{"n_layer": 13, "d_model": 128, "n_experts": 128, "experts_per_token": 8, "d_expert": 32, "d_shared_expert": 256, "activation": "swiglu", "moe_layers": [2, 3, 4, 5, 6, 7, 8, 9, 10, 11, 12], "router_score": "softmax", "normalize_top_k": true, "routed_scale": 1.0, "balance_loss": 0.00302, "balance_bias": false, "n_groups": 4, "groups_per_token": 3, "init_std_router": 0.024, "lr_router": 0.00172, "vocab_size": 5474, "norm": "rmsnorm", "norm_eps": 1e-05, "tie_embeddings": false, "optimizer": "soap_variant", "lr": 0.00635, "beta1": 0.95, "beta2": 0.95, "grad_clip": 2.0, "batch_tokens": 65536, "seq_len": 256, "train_tokens": 308000000, "steps": 4700, "dataset": "wikipedia_en"}
Below are experts of layer 3 (counted from 0) of a mixture-of-experts language model. Rows are named router (the router's row for the expert), down (a neuron's output weights, with its number) and show model dimensions 0-127. Each number is 128 + 32 x the weight over its row's rms, rounded and kept within 0 to 255. Numbers have three digits each.
After each expert's rows: "raises" lists some tokens whose logits its average output raises strongly, later layers aside. This comes from a sample of Wikipedia text that the model never trained on.

# expert 67
router:168073202100135164126124127142148129116144147066182129103144163077087117149127152140146129092149122113092179099139159206160119102115151177141104146182138111058093116127199115088147107150137097149209160145144133098095114188068182087111085151135104103082118164129173140117066063068129122086127121122176126109111143134088116145093117158112187108133106133098092163105122108107141153116120
down0:095105214158177114108186123080140074148100137117207140131157130156068185103119205079126095137115118122163118137130218174126155128101124103120126166112100078069127154122133178164146152116127124112095152176082131131103120164112074174121143201117125139100121135156128143141113118107114178111132094081167129107153168124139107108144086129087080131089156098092114162087099134168087093095151
down1:141152137157093153131159119091090175108121169167158148123135153137086132098076163130133179182153086073159152134125141147192156129146176039166140091109157069109122108145100124126132101125072100139057150171138108097129120146065155133094132151142138204120128156119111162075133098122152111148127147124085110137132094160113119139084130163088207189101068138115099153089077074187151139117121
down2:128166043122154175137078112103128166148125146107163164116065128148106091129142197130149076128181115122167143118107088079148092065113169114123147148146176145155138121168106191128124113118103145194071140146139124145184085094135128143144137102151096124159098161148165116125100073173152085106067174203085139125080161120034119145124112153106110108132171130096177139114139131103124095141103
down3:159138129109164071180152125125138138104152159172147105109113075102175179089145072141128124144126111113147135174095100089133141192161125093193130128130082150144097093192140097115157092131143108123184116108125151156212143084075117113133125136137178084111121127124184079172071105156124066115146168117180110146151118174134110170130078069215102099112157110096105125112094104075147115127113
down4:162133131124152189123102070168125166108106103154145193153146094083137128117120081148159142099177096106151104130079102129150151169150194137132179123142089100083117159134153131142122136164122100086086096145177117150109154077063105099098106110066105140110189099101116097099099149146137146115210126126082134105102161153180177207107074129090177139111160143094088076130171141132128134181112
raises: "an", "iss", "al", "ant", "is", "aly"

# expert 90
router:142092175167120169075164115073101171112138151073186173115103121040104184114118195110120108106131095109060132137171109171129174118145165116177123099118139104090151142123139132169113133148106161126095164128136101146104032095113108147115106153140191154132128138182093060139150136129112183122100114085095153137139129130107139170143124097054091134126150093157136087144103133088122154078177
down0:174102112186156088061117211134151140086115126090094117124128134204151140119094187122100147100116124142107088123139144126124167147118193128096151154117123081137089089138151135155075118095127094118148134124188174152165113113146093127106148165088168171135194183114137058082112139136077090185136115108099146188132161133095158144105081133095107120147166126089157070132103120116113190068126
down1:078150133118061144162112131119137135110116177089102106111093104172125166122136158130141141131149201105133159061075172118163195113141113062139121092125133118112129119177145121122087154154157166093104117091087167160124155148095088158186130102133118080093100145140144184161131075112106151138149193112175107086168100116098145124143151159122095103200188088115137082158114098112050187150106
down2:142155149121086136116078117156140157120131100078106212121149114132168083113122127121141157119114186124113138148144111089141149171123182124071067072112110129208156090118176130128167053123102112101164087130164156165142159087091199124129152137175130137118191128141142157126152110107126181166165060140169104099053119064111099107138121126146155126163118156130102134147070097108103153114067
down3:068157113090146135117130114095155171128111143166145116193150156119165076080138082086113129100156137111163199172108121117100065098030174108126140181156053110159142157104161194097172164142128075089113138167164106134124120137149164084116153110144081113132178099141160104097117113125147177098143124162164116070137142067097111105139130150142124099163082127143162155097190090126143118130139
down4:076157174079112130071136178182138110115134078105171143104180113139100139130161094072152133183082122116135079131121201168088188139105124061086134061150142100104181121099105099123137087204178146112144158144109136125148174168118135078137132103158158099137210152218141135116106139107141107139135142116125122147145154109127128129107065137082142159124121163104103138107112112086103130073150
raises: "-", "===", "–", "-s", "=", "\n"

# expert 118
router:160125134070158125119171118118146130125161095231111108102098125114157145140113108123151127154139137123130119086108142152128150202162127128103117144096169094098153110166146108130145188062114167104157128162093150142075139160134208124162088156139096180112069129147075067091134081112143130161121071138141105144107103144178136122203128186102145139155096128063132129103070145098075182125081
down0:175088142079119178172065141143109164114104114154166165194166188150107174138182134140158135131132174094106076164136150093166113109132093099171128103140136085115124131133141071131078131144154141110082133138105163078128087163136113122141126092138186135083148147136110166135136090161149173067132082175091105142140148162090125101094116144119134094046148171083151117090147064127124123055183
down1:117153092138094172142132123102123144094120152088092131153195146090127128194161169169106197094166098102080156152129166144148161133183037093159107113077154109151132126170148121129162097108101141201095136125160104100129101126091160063086161113108131076155112187074135150135129125163123165105133109086142113115124109114089172165087133122111193125133041127125141110095100164153139165158083
down2:104127098085125132195152066111086104132093116132119108157080164140130093193086146148141135137077149151127135134066115071135071102067152157103116101135138096145122162202200122152126109111163125126153194127104124122192132110170152161099109105071156080126129152104150082155138042138185109147134148135119155124149148110128102163125184150138122106115186076122154166119174076174140080123125
down3:133149114177110098155094130070092128134110139096072133153093152124113173164155107104100136128120143124159114157103146179137154133122139095108118167116182104175086040154062141096117169176127150081175092156137165122156155114096104188120141155157161081110158132119126113126165164062151146142059118191075174114115133149131126144172088115178141110090096158041089144089155118101159147087162
down4:185127131137053169110102111123106115174132128128108130140102132198156105090125075179127101154197150058079089095133133112148185152114122144109139156158167150100060133113083175148185090120117144116158117216117152095122129145131138146110174094118107139129189089120104103119163139102199155108070204114143127164113115151137113138129142125035127120147104109126124046127116132139149124112112
raises: "air", "le", "let", "land", "our", "on"

# expert 103
router:132153171147074105143133091162174116109098149145105121084178119114156182114138111171128136143081144163139103066108149112120113136091162134097121134117149113134117137182043130202147128094077110125042116106105118163101160155110160127097141176175084063090138092120144045127157194113182154094178095122108161133151116161178163107075131108164111136117127124099137191164104135120093093131109
down0:108106124124150050101133136042165130127105097150094141098180082152110121101222144148150104136136125157149143041105126120110140116128110198115059159134099143113190165144124186179128121119065123153090144069080135197168142110115079152134162197145102123099062121098130157167109125165139134094118150150110123141104122120136094101127200135131105121109151158126109187137117116118155127135155
down1:159170125156094138166070116123068190121100127140115102092125112144127135166099172190140166106163090123204096082108077128147132156105123111171139108146141172130127196119094107126120151137120126114133140142098131162129092215139106095157059154091113100086173155166091118071124109136129163108104119075200142129126104143056128150142063128104135189182074139161134087108121175135155121116109
down2:092142077148129191100121143172144101108083085138085150176169152084179157176094136090075197132151072098136103095144058154157117136167171131183066121106137132178126093102104129128137194164135157123162134132161153158149155130156125103066182134118113162116110202086101142131146143151118121140101134186074133104080122116079102085088085102110108126130196104122114160138118108101144149135098
down3:118216115112140177060150050155133116138102105175139067126108141111153099105110138135138122179084093162128088121167094085137110135163152083130093154157090159144142181093118112161125119110052107188171128175123100086085171113131120142058112115152103143101086143132092089122120148128110151174189128127170105100215133134158145078087153149099175095159185159147137160142128110116128123133127
down4:069172118167121185088094112115153131089131083127160122131134159129089103113148077122138110131132116134166211119127153153094115159141154162122114160157159096108072111138097138095131169124137129124201106070127041200130167154149157191096142086127134072122146125163212139118132111069104096088152135129123176103188100101070108084149096122117160130107159161115104084161107123150119122187130
raises: "ge", "oy", "i", "ult"

# expert 40
router:096104152145074116128110141195124139093149146115142113131128093144088135081076152063108182099091143132129125133144084105145127131119085099096071125177153130109097175153105087168166091131128113123065135076128084191192164172155104111119146065108089094115163139130162141139104105118146150111173097124158150126159085122103131151118116087097168132186218128128119188099096132084108067124197
down0:101189151064143075098162082139130117070109090092124121081150135173084163158168137122124096190143137163171129165114173168130107150182112108152090164091082074162123118112176148164052139098146024179151093129118135105159052112140123106183148168163165142155147123092094108146152138097124105109107105114139117126130115113112148120073156113154108143138108099155104105140181122160150161175129
down1:157113078161144136091166086123129166122164131146126098108185153118188073130126140129071149127135123098086078139199169137099122121126122148147188064114134091115152135066079163138067171068100170131085122139136095103089057077094142135089153171150175145141119104133102142099176123136139160153149144148064158193146071093112095147137163144161133110095141142133121129119189128181126112110179
down2:117138120125078090088177143122098150104135128119197185140175116133135146148066128085101085075129132116129101096087114144176143118159098161093091110086148165157155129148124112074171160100130131140098136076186113171127123165103135138133094174214142134143158149112115170159132152152144180095174062115080155133069100121116115152131130106158101199108140120122135054141172177108086077074151
down3:124175133134138129151072138235184141078129087092137110113135128129111139168157109158101151147150107113145090152180108067145117194152112195124135127116139078099172146122107169148181108136150168126182113047127116122157123117165103129151113068133081070181141072139132154150092130089106086158085084142148112066131120123088094135110132115164123147115154117151068102192137104173105155103128
down4:151051098112154166044109137155112159166164160113117152163170135092110098137107084166064145163125086147106089199193071153131142177095116149052137173106147199188132133095095105105118163092144119151155145142147117131134136130164144117072106176083130105143183137161170137104110101135152093176096118123126109104158150124125111140135093072118107116153048113116168140148105090157151123123102
raises: "ate", "ation:", "ate.", "ate,", "ating", "ation."

# expert 86
router:135076116088136075131109088143110163192112158120095123100086147161157087114118096110191112111116145084157071156076100089130090075138147146121118154083115129177086076125172157102127151097150062130175160175170083073094066106117075205099132120120089151085176117131122132150153139094178138121100085169110095112139116154141111167093149128108104169084109149108177125124145161096147096119174
down0:162097193134093145189104128110142073111192166107131150136120103144136094105152158172149148199153138142140133070155125078144127152130101146111166106198143168135185096121166085153104048076121133141121113157048160136118162169129110131132151113146125076134152140112095136113137129075108074153131176139174160113086108105110158112119169123145096034145163160140098111092110057092127130117096
down1:105046119103134152154088130167123117135139161076133087141156173089133171139084168072124121095134096157124113124116120100077071091071086172156107174184125106162163184119123110118103159195150146093075147121163118161176094138176139085097127134132129156134100079150144077130086099129090134169134194178076128087151145169151158163104161121107118121151120095163146090169179128123184095119101
down2:098040115166116166163134089147116141120105097118141161117157159062162132096105154116152166164149067134131145101115130134110140157114140139160124110140163100111144137166109050154152087123135072185110138118089164080129154102184139084133176112149091150127088133109120173155138096141181162176155135160115177086089120065165122122156123103207106100139146075105059101156115125127191069103165
down3:142145123216161126144190087100153125128115107127068104154096081185121135151104099152156143121086144075108106094134135105135164091141120138120113111141077124111133130157127142100119147158114061127165115180167148188088163090082143150123103088099102156113113196105128122177154150089141103086046081172143104108229095169141182154110122140135085159108115150105119154120113173118105165182110
down4:119143089103135107116141134076150108130100115137103116158139160133128145151112156142138097157152228124127141079101172158170162205123134107167131134099101150091155125119098160077133122138180076087124099086122183105088148146116095039157135117173119157184122121086078121150121077087174115124096110087118158127143110117152152112127213119198071090163144163137159171071111090155095108151130
raises: "%", "3", "9", "2", "1", "8"

# expert 41
router:165129192140146073116118079112110172119161187106118178138092117140086174115145121094134120101115116138084103105130098177162122136173189108130150082112148073114115116088120151172155086149136096122086109102112129179091038124154094111105154134149192109082095159162118079166136142121089151146142152100124151129136156142121133167072141098154114098161095121202172115124136155107114191064209
down0:151111102159080172111079084165066118111146091162115155177133113136096104089157118182133128139174142143151138154090080192094121133120082141137116131107096140106184126125078109231079169131091156149122147087153191121118119183160190110103138096124121120143121142154153102105134095102157137095157156091125103133142114105146146125168123082136155109078163126177036111053156106184139114140144
down1:149097161114125074117116169130142086129070121121110084168120094173160147137165109170174128129118102072147112065113121132068117072167085137080092109145107083075142128139112108166126081109181095140195155168109148108137107097147143150174127112137126184131174075120156147101128079138139157104144123204160101169137136116137156102131159179184176104160101114112103159116115159088072190181087
down2:078103137157129193141137174113043111192151145120132115177122065110107153184111147197134119176114138142086133071139143102168126129106092126155167143073139113084158066092137136098127166115106123109156158152085095140142157197125055140151100119131126146114090129085127098127092202087153084119137112149119153098084090085154132157150120125128161143130106203120141090102133117145100175192154
down3:185103155120149128146156187152085155190094125140112186100104142174101135111065126162137128135174162116107168103108107139132116108194117113114056098094148103122124143092130128137136107116118187116087105129107119184110095127134113108133119134141103133086127119099131115126118104132072177156129067219132120120041123140137103111165180108120161133176184204144159120147047103164159127056123
down4:126133187117137135109165096176159166114109140092129179122130147130108171099104158121125117110128050076153124109087130124125166105118128128063173102165179189182113125163165138110082140174184099112106108155111144096110111109170196045139060138149107143130165118088125128104089097062184157113182100124113098168125084149166187159116107140173129122156106136095123145134117093084088157079149
raises: "|", "\n", "\n ", " ===", "===S", "===="

# expert 6
router:094114164109108119139095159084110167177145112121129070184137088147149105157120117167071114151119091127169113146081183083091168166089108165121139140130102127076178171109186098092152154081119114140139124161108159120111142136057174174133180134159112123144121150133127145133073113083148137127097079083160187118117141134211158142090137164117102159138108106082046160170174145130133096177093
down0:134128145148132155057149134179075142172119203119138124106203182075150112082177125122091068104142115076130151143137077132149097166160133121111115108183141154169090121064106126141175148110160156082136131155108078148068157114127137128141125151160143070079161134168112180148145164089136169153126059145083141058170142160120121115125083147087136096095152123127146118075111128086135137110169
down1:151116098156073085156145196131092100075177100123151120188132152131106141210100117160099100126113083150128174119093112140137094137109136167153144168110080088181169106091202091141124130092123103064165165099129124082102131141134134132128163134114159224058117128126149129116099154078104118158140103180109166167128134127139068113088135126157089143059148113151133096167139121157114093180141
down2:129182130170088118107132127115105046105073139131111123126126154114144100154142128176177094164044154156117146103080120098119118165152124142141082157097079122133119154151190162189111096096142094117155113145150127156083141109117130124144187140108103157057131119115093124107143043112137128140133207154110229128101106098108101169157105178128094160107150133135197078149105155164146115141098
down3:092172148103152105148152178160100126106126085121104166090131090102124149128142107155108106088125081142117075151107104156110106136134159158192110073052080167223151193129084104117154136140104097127114176106095108152141069130131096120154108147129142191140184132116141127154122136188076091155096156152076170103128122139114121069131180112141079108152162179073161158177161108124104092148159
down4:097084085099046115103056099139143112130081143095169152122145127122120169140134130114196146159124060168134164134114111076130103069142118090153129103134138138120091151174124092169136123145100147111141152166078119074157128142063157170079130157143134168106138147153077172128109125156126139123130148136130200070144141217157144180141128116095153128101178156124037119164113155121145091174108
raises: "ver", "y", "ome", "re", "ag"

# expert 60
router:119152182120103100090127140118159162105168141189112134152159102186128189125169107133078102099137133138158135077172180098126096178133207122129156145144138133152153139093128159127193125109098100125091137164150126173092158025165176152126139159110087063109130068115135083116072156137152135122121112177089104147110198131172159139140135192147082147094105142113138188131127106112106144101159
down0:171063171089090151117070075113128187101155167104113178128088087202047153124149125118101125091132111123090139110128161135108096154151145076122095144125114090097126153142091126093124171103128120126186111147145154175120193099149139193161115081095118088155125134124105078096110130137119128133144137110157168177135118147140208145069145199179122159132098123058141149099119107179106138136161
down1:134164147093081142111175197122069131131116091099080130172090154157131127142146115171133111140115110102106124082136148158171105135090118177173169170140103127168135207148126149122081154134114100102162152111090114115109106178168095103135181116141076149109139128071148142117169154176158080075091156100073144163113098059157028147109162139145134149124110131154164119104057169120096118120166
down2:135108165156128118099135130112156149110130169146076150057147135162159095125193139116120157091095094120086137104163162204195133163103089085119121158185120087087157127103136090126185110148072181102139108132102080137100152116164146089096108124129146109164174080127125135045109154143171184138135062079171149189094109167165099164105096109123146169132158099106138134056115143119138131112137
down3:130077176115134100114177168124173113100140155082147155149166079120119173153131147123150076101089128128056088068122134144112092082132164143099142157119182116112168158102089173082149117101125074108137068169131134100118196100151189154164120120108142136130089102105100108137203141104126148140095100132113177158188136156159190162117150085144094152075158110087152150130137152156079066085148
down4:122154153087070190130114102088158169094133092141131110102134120127149151126115133102132136109159196134115123145125107173134116152084137107085129158105116147079104179161160146125101123152140115127073185072153134097127159097064185172145095108172093156109124148104163125070097047195179143118168102043127113138168144090082091195119173098129121101157145100120105150187175128111117152159141
raises: "old", "ink", "ander"

# expert 45
router:108105162155148122094142225113116169091113133088107150129109195115146194132120157089140160089103188151125125106146145144117185170191071101132105123124099114107177145093083147185157112099098067158110119151157096168142135163093128149112104117132102151128197098171153137164166143117200137103118092105118167158125084162164089178141148093106127131120101145186156103151077128159096162075156
down0:075147089118162164145134138139097098141144098197131076100167154102167179155129105093168124083089091159093125134153108111132108144100106224118122146127147171136136083098197163161127117093096099139188122149135106093113139181156122109129125120121106172160150107193063119173121149050106143123111063145161108111135123140118119075086151148139164073108108122091078091110205159142162138155122
down1:135142158156132104139093083125208104076091128127128099130159073178158079130130080140229150109062088124139140124144118071119158181185138157133173126144115087130082100135134070130156109139137160045138095100131183127093163096116124142119125123171119186072162118091147183106115103126110118102129147101116143130155100118138109128135055145164171178133132168078082157150149137160125174144103
down2:136186163129156122128091122152083084134187063112089130052125119202108140083147116119164107096153158160174139033123185133075053125157105152127152172110144223121145172119171133125178199112118093113110128135111108075153091140102099107157091182115111118123105092166122107112163131152130097124140187147113120130113080139113154136115193107167132104127154108117129114121155144099114132102121
down3:115077184103172203144135165107152107169093144126109117106178118109163080093141099129135122108135088114075131082148156081170114138078086133102111140220103089107099147134167116073199141143112134103133110133135139128169118126107185100086123106118163117156081154161132071095193139136144149143118141137189168068134165108134122196061121122142108109168148102124195072154133117143124085121134
down4:106157125114122216211194157136171118140097138118155142092091109170084073104107134061155093132129078117179110171117138136096099156098111113127118125121140042063144138095110190113110174177130160097050107182140150151108148157097127077131118154148158150119163154104167160115149139120114172060126099128105127092138138108136114117090139107189151122063129132130176135143110165161112108112152
raises: "ative", "-", "ic", "as", "iled", "an"

# expert 21
router:088180122099105161162151146110170115130173049193086118145147153154055131116153112111132166100118169116144154109128144085133145088072131125110149143169118052142125181166163109067177111179138140189152165104096099102132137087125075112121151163074081105102099169087109113091090107108137178089174088090146116119124201147094084152132097119149155108129138156084141147134089175156111124113123
down0:191111195114136115131154062104062148147155117159112132161166097125178115158173112161103136141097164118104126107189149133132098163128124124130093130125136102147134028117168112100206098152136100101151134090105071084154144130172156112120119125169132082157090096131157169175137086085164145198120114091150136157090111077167150105140157102098138089152137126111109151100120037141154127076166
down1:102196108107202150083132125134160163095148131131146119142145118221152106160142061138164084090115040117166088109097087155114168121133108094114090119134151158149096182116160084137144119117119183180157136112120127149178079131133154131084113130109117103081137143095192100069194131168128147155117115085094124111099085121099161108166126127100181124126130134045134116161146153095185120129143
down2:161128145098130085154109133174180120148168139053147150095076128174146093077133129151081141191140153127151138140093125132120121113128080155116181061065106179195190109077154129117119179081127143082125078138146122116107147101108126075126116124149110163132111185110086102182121106151172108121101130124110137085191179144067137094144165106165163096156150094130103127137180151115117174111071
down3:090116094154061122123132116109103122193139156135142191158128171155094119096114128104117155127116103166149106179152189121151139056169131157119110133067189094112137087171147078113147128105158119151193148106141131084155117156137103122148056125169123197126060165097163114150091143140078126113130067139088177175091159169156073096143127108120118099098159109155107153138099112128080173086162
down4:139134109123157092120177117100117089101125141166067078077100086178150140092103101119154090144145118121134110096146200206126146154140082155139182166104153091086085161078116107095162132111146045130139186153105147131128113120074191137060153095117077079128146129165146104126119141160145172136184089111082183112165174151129092135127132092144139198157172125153119137161087107126140122140128
raises: "im", "ip", "ore", "ut", "if", "ick"

# expert 125
router:136144132121092092055089124090179146095166182114066056172146160133155144100192110074123178088095134082114163083142113135145111139168094110071140168140112158074137149090143165147121139164123140104126172151151112162140155139068111088082141106120103073115166152153111135092069110092146090097112091121112124133043161144149105163137126087166127137094112103131105178142078120140099076083139
down0:180139124080140099161123110110132061189102069184123105132178101145101083089170147140184140157092110167113136136069130117163102093096079158129140122141148173066140134090086187115112110093136139108111092123101192112139096139103134123191150073101123152191080113127091120137132137113155116185125150138125113121131151178122112136151193142080118058170153177144174135066078124147143136160152
down1:122085122143151102116169129164170144154093155120118165066109108160050088093130109152097108125137124160152200109113176105122140099159140084112129096145197131144133081037139170118178117065168134127135180106142111097085146165113172116068070100113123068130073138113090163160128133121127136203150161084113166124104168153159086129192085124143135153154136147104112183110134151130125139097157
down2:103137190130162181162144188108147166170081099093146082057157118137120167138144101127103184153052111108128138160062151140135163091095126076153159132097098158137086156151180147144120133088159103137075094084092133108108120127083136143137178152108134182095140170123140126125116112120207097085190167118119194150131154121086097135129150127147148078113135109059128097126148068153153095114121
down3:154116126029113157126164085061095076145123159113074055132114132076120127139054195083128077114118146143153123145106160147143116180100182148112117116099175189120139127140111145086125161166161155112147162079143105050144156147149141139097184127098100135139112142131125144155124120176153148117103085187142142116158105123083087122123132203141133155175113135129162161149100099188100099104115
down4:163119144111124108130142110079128173133106110144165140130106075103128113138099106097066180075108185149135161170076166148068101141144130064143163176093152151146080096082193184106149118079123157163139145138064134106057152158102159155100137096089142085149149109121111084166154146159128130184153073131138156070129120165172112149110169136112131102105158122098198191154096111108095123155145
raises: "ers", "ered", "erman", "ack", "art", "ed:"

# expert 58
router:108121167180151129172123092109086104112140115096130147112099124129108115111136101135214151174108161083124159107066177178115181166110182130082111164122147080082091061152125156147143140064111122096115079142070100136062177075089182146095144092087106130145124098116179153122187128126094161164113138122170110130145111131181132133175134166153078131120102146146102113146165146129138201085130
down0:116079129182146136149123104085078166103145115098078133156122127052130083155127074145183076146119156111135116165106158137151127103111129179091140113164130111078130126107127162134153174085135150141121185163113161165115142149101145223075120105193114155148126107142161097114125155121100088083136072125180102122123164097141067183133139091136104154171106084139168126152213131097104113145063
down1:181146117097137152135119130097091154088090155149048111128094080152077131087124184161084162114221085139078163149120143139116112061110173122208170093128116133185165103143138134182071111044136106181140100157078150108140109176125113150124115089106141135160132106102133124173117169109112161115076170119135138131139112137155140078103130174138120090083116144141142126093128153115165125171173
down2:080114159158195153128133064114083078120153119147169137126147095087188131099086095140175096151097106134148150088131106188154088114095039160105146109095099124150147176076148149108087077135108117082111141145149139103138115168152129126152186102171078080134172170077131211159150190137114128161154091119126140135097134104134175136139108144143125064128106101164146077109123125134188142161138
down3:108120103162091137144113078174188110124165130062095148102123086147109092127145089132136090151067116137107136064087137117153205175148129122126169146140119122125135063141140136142114068154113146173061152127067101130086207116136154144133161154086159142177119130130125146165168140046151121187128165069149097156150093139099120083185133157084106150125127097130103139134136159100141181179096
down4:111148085120207193107109151053109154148111144167176155038135062137119122122107090126114151163108116090107089123125133152190143120144154059137121134117123152090140121202143127113150187107103077116103157068128121139145137093138134143132093085136089104093148112106163182123123133143124101159120104084113175202162166185179138115134113125111108158086120136109091136185130169081164167094123
raises: "m.", "m", "vis", "gin", "k", "vin"

# expert 63
router:136153117149143133150148140092063093127119162093132174089068112101115109175101113125183103109119107152157118186139183155118136134162163123078076087134140068104046107145121097122076190095108079130108078154129160171105143130160146203110206114176109144098102119155190159130133199097127096155172110092124145125136116097159138133149104109148136096166172124078095133068141100136084135123133
down0:118147069150126169133133123182099121138142066175204123180151102190156146154197155147098124124117148126032121101132093150117166119120169131139122166144122149134123060126115159080136219165208066103123115061142102118124130117055118118139089138097152120114186168116149147144085118107086143173107131139156106114102178090103152147113128114132131083100125153135161110122117106098090101131095
down1:160146146130077133149147145158180102137142115089089095181143192145169173146153091178083125196168173121089145137134059103137089130069093100130148135099142169143116159091080120165118112129096068184180135133174116132110047151135145114122133110129164124089154130106130144133120109103139192145053146160159160164171133102105151071090135114113072141115103152143092178092131090093098135129080
down2:139115118104109139124131116156180127156093139112108066149115113171109105112113170104087095128104125110124152161107112098123070119082085072120192085184075136073104189118087184145083061190157169095133093128123081106145047119137154121159142104121118206154113159137130140167148158162148125145078120106104135099136155129135135187213133170147105169161149147104171143122101136131131093138184
down3:169108143116104061107126110113111165118100122157149131094162173132215163128116114133124083170135149140121124115156128177105097165152136112164123129175105156073136145138110175085150087162144044159129110064083104107129096158159173189151142125178169140113103177100109046127181081151138142123093166070187098150108160119126141185092103109118116090167126085142089102141130096123156082134093
down4:111133159092130117118087114135158145096103138127154150130114096091087129109055164135218101085166105150107201159205065109114102153159150124055104133139192200122094135171124070141188074136098127126123169116105101144185111098128100106113094114127139218104130122127109168123142104146150142074148122126124071138111123164094093170173115114122141157164115165158122153167125125130104075122141
raises: "p", "re", "k", "g", "an", "b"

# expert 24
router:160117084108106160134071135156161081075101198154106118185188155159144104103133122150136181138144101095181123159105187077154131100156137069110122114057138117114151118154162175172142103124100082186130186092154085157118149133144126115106066119143089144121111106087173115163133141124103147086164066140087178127104115152165112150120182095127115145156115092157103085181103149165122140067097
down0:061074164150112178131117169138164153085143123070155098175059191095154141125122112149167106217126127121130144153127115122107120205113131130096087076133069086126115179100126123066058150152110163159130163167081150136114111115110132107151148119054135110137145176150133115147149193132154132076137119171110111118146131083132120155139131100154184108153118172085157108063124113107100120176126
down1:152110178114158135125112089130166143094120097158187105151137080094161140134127124129101140138102185159167101118136181146141169134070099129128160162142143097142135104121114062120074106079115101089087169200126135115061126117113119194125162145162144095115104106137134066089130129114170167123177125082172150111170138104095028058080177107142178144128103112127165141125149137180182097119141
down2:105137107107113067140099075136093153112124145115087159103187129089187164104126102098134113137170157105145110099078114111171172161099142189094091164142153056123156159132137067119136199165173122111084082150099123164142077157136130132177093134115113096124123147152103157117167131177135123161090168138141201128094130109120168193137114112107066127149073136077155150141112156147151047160096
down3:143088158122081146099135090060111111137090141184132146086105181125159091135143114071114117081062116200136126132099120143113154134138170151179160138157120135064183071214099121148189135140166137128125136112083168125091194158176081139119102113126134116088113080148145128110129127146134141181079144130089093173110093134176130128129131146056121120153160098085130147091133156145073161154174
down4:172080142154118136144094134164063086049147159139168165135158092146123102139156110119110133119125147149154145122110147108076087091113118107097122165095150185178183235132091118137111108109109105143155137128155109093130133155129128130095091103178169172134137117124081117083107115157094074107187156160121146099131125170093067188104103113107156162155108128078100105111144200179141105193087
raises: "ut", "{", "ency", "ution", "^{"

# expert 49
router:108124152163144145144086116136137108095157187138124100140137088117143109153146105117173155062075119091109159147102106059103126083124144121096101116122160113102134084171133171215145144085117140155114150139104052104146151166164179119112131089098096085139136108134140129120078062067152099139086108025146102142109073150185137159087120134124129156110141119116135157053079174144084161118113
down0:109204091114118191095096081203059076142149115145155149164121222121131185132168109125200105157135139067144107094135090161197087101094111160137107099148110155141132150137093101111083184129102173118120125140106152111146097123143119152150183104076110139128137199115109141134132140147117116100108163145074114154120167124087138108097100134084136089151072127166133125118109168102093103183119
down1:136176151109097119143143084177133179089128066103085151134097162067077121151071105195156104121191138100138181146112117115165122091157143205114090183094079117159080136168172132135163085147100068137173145097152135152178143166126108099093169147134123122166133121092144131127127085170111100128164057138114098169151139147201155093095120116128157156100083137138090075097134097126142121122123
down2:111115120131121120211157105088075137090138148137165116139140075164175103095093110144146168092186177110130124140158173139135162051150089131113160112121156097053134087134134116127127090124143137091064093159100133108137165153082110160147142104156100115124182111166112100129100146132209152147171118091118120136167139170157121199135094159114137127102201124073082081091125108183144136064116
down3:078128064150134176106122085135136129091133101128189123127123093153162146099069122142131107149076106162155158112100089115130136150059210171128116181107092177143152111053152159099133110112148129122091091104155148141124105101168177114091101091070124169125087069190127151210168099140151136159168144091123144137192122128075122132157109119144094142118124161111121114107179165104154164086174
down4:116133118127112140085161111164113102105062119148099116171160214125172139126169067124122136151148098132081141146129157152151104174117118133166109122166161150142154133111129138161065157173102104098068039097136072111133096138119121144104152164113130097150114150199138122140117115129107095133135186233073140117146168137110045127198103092146137093133101105135102088165156081111134136168110
raises: "al", "ale", "ates"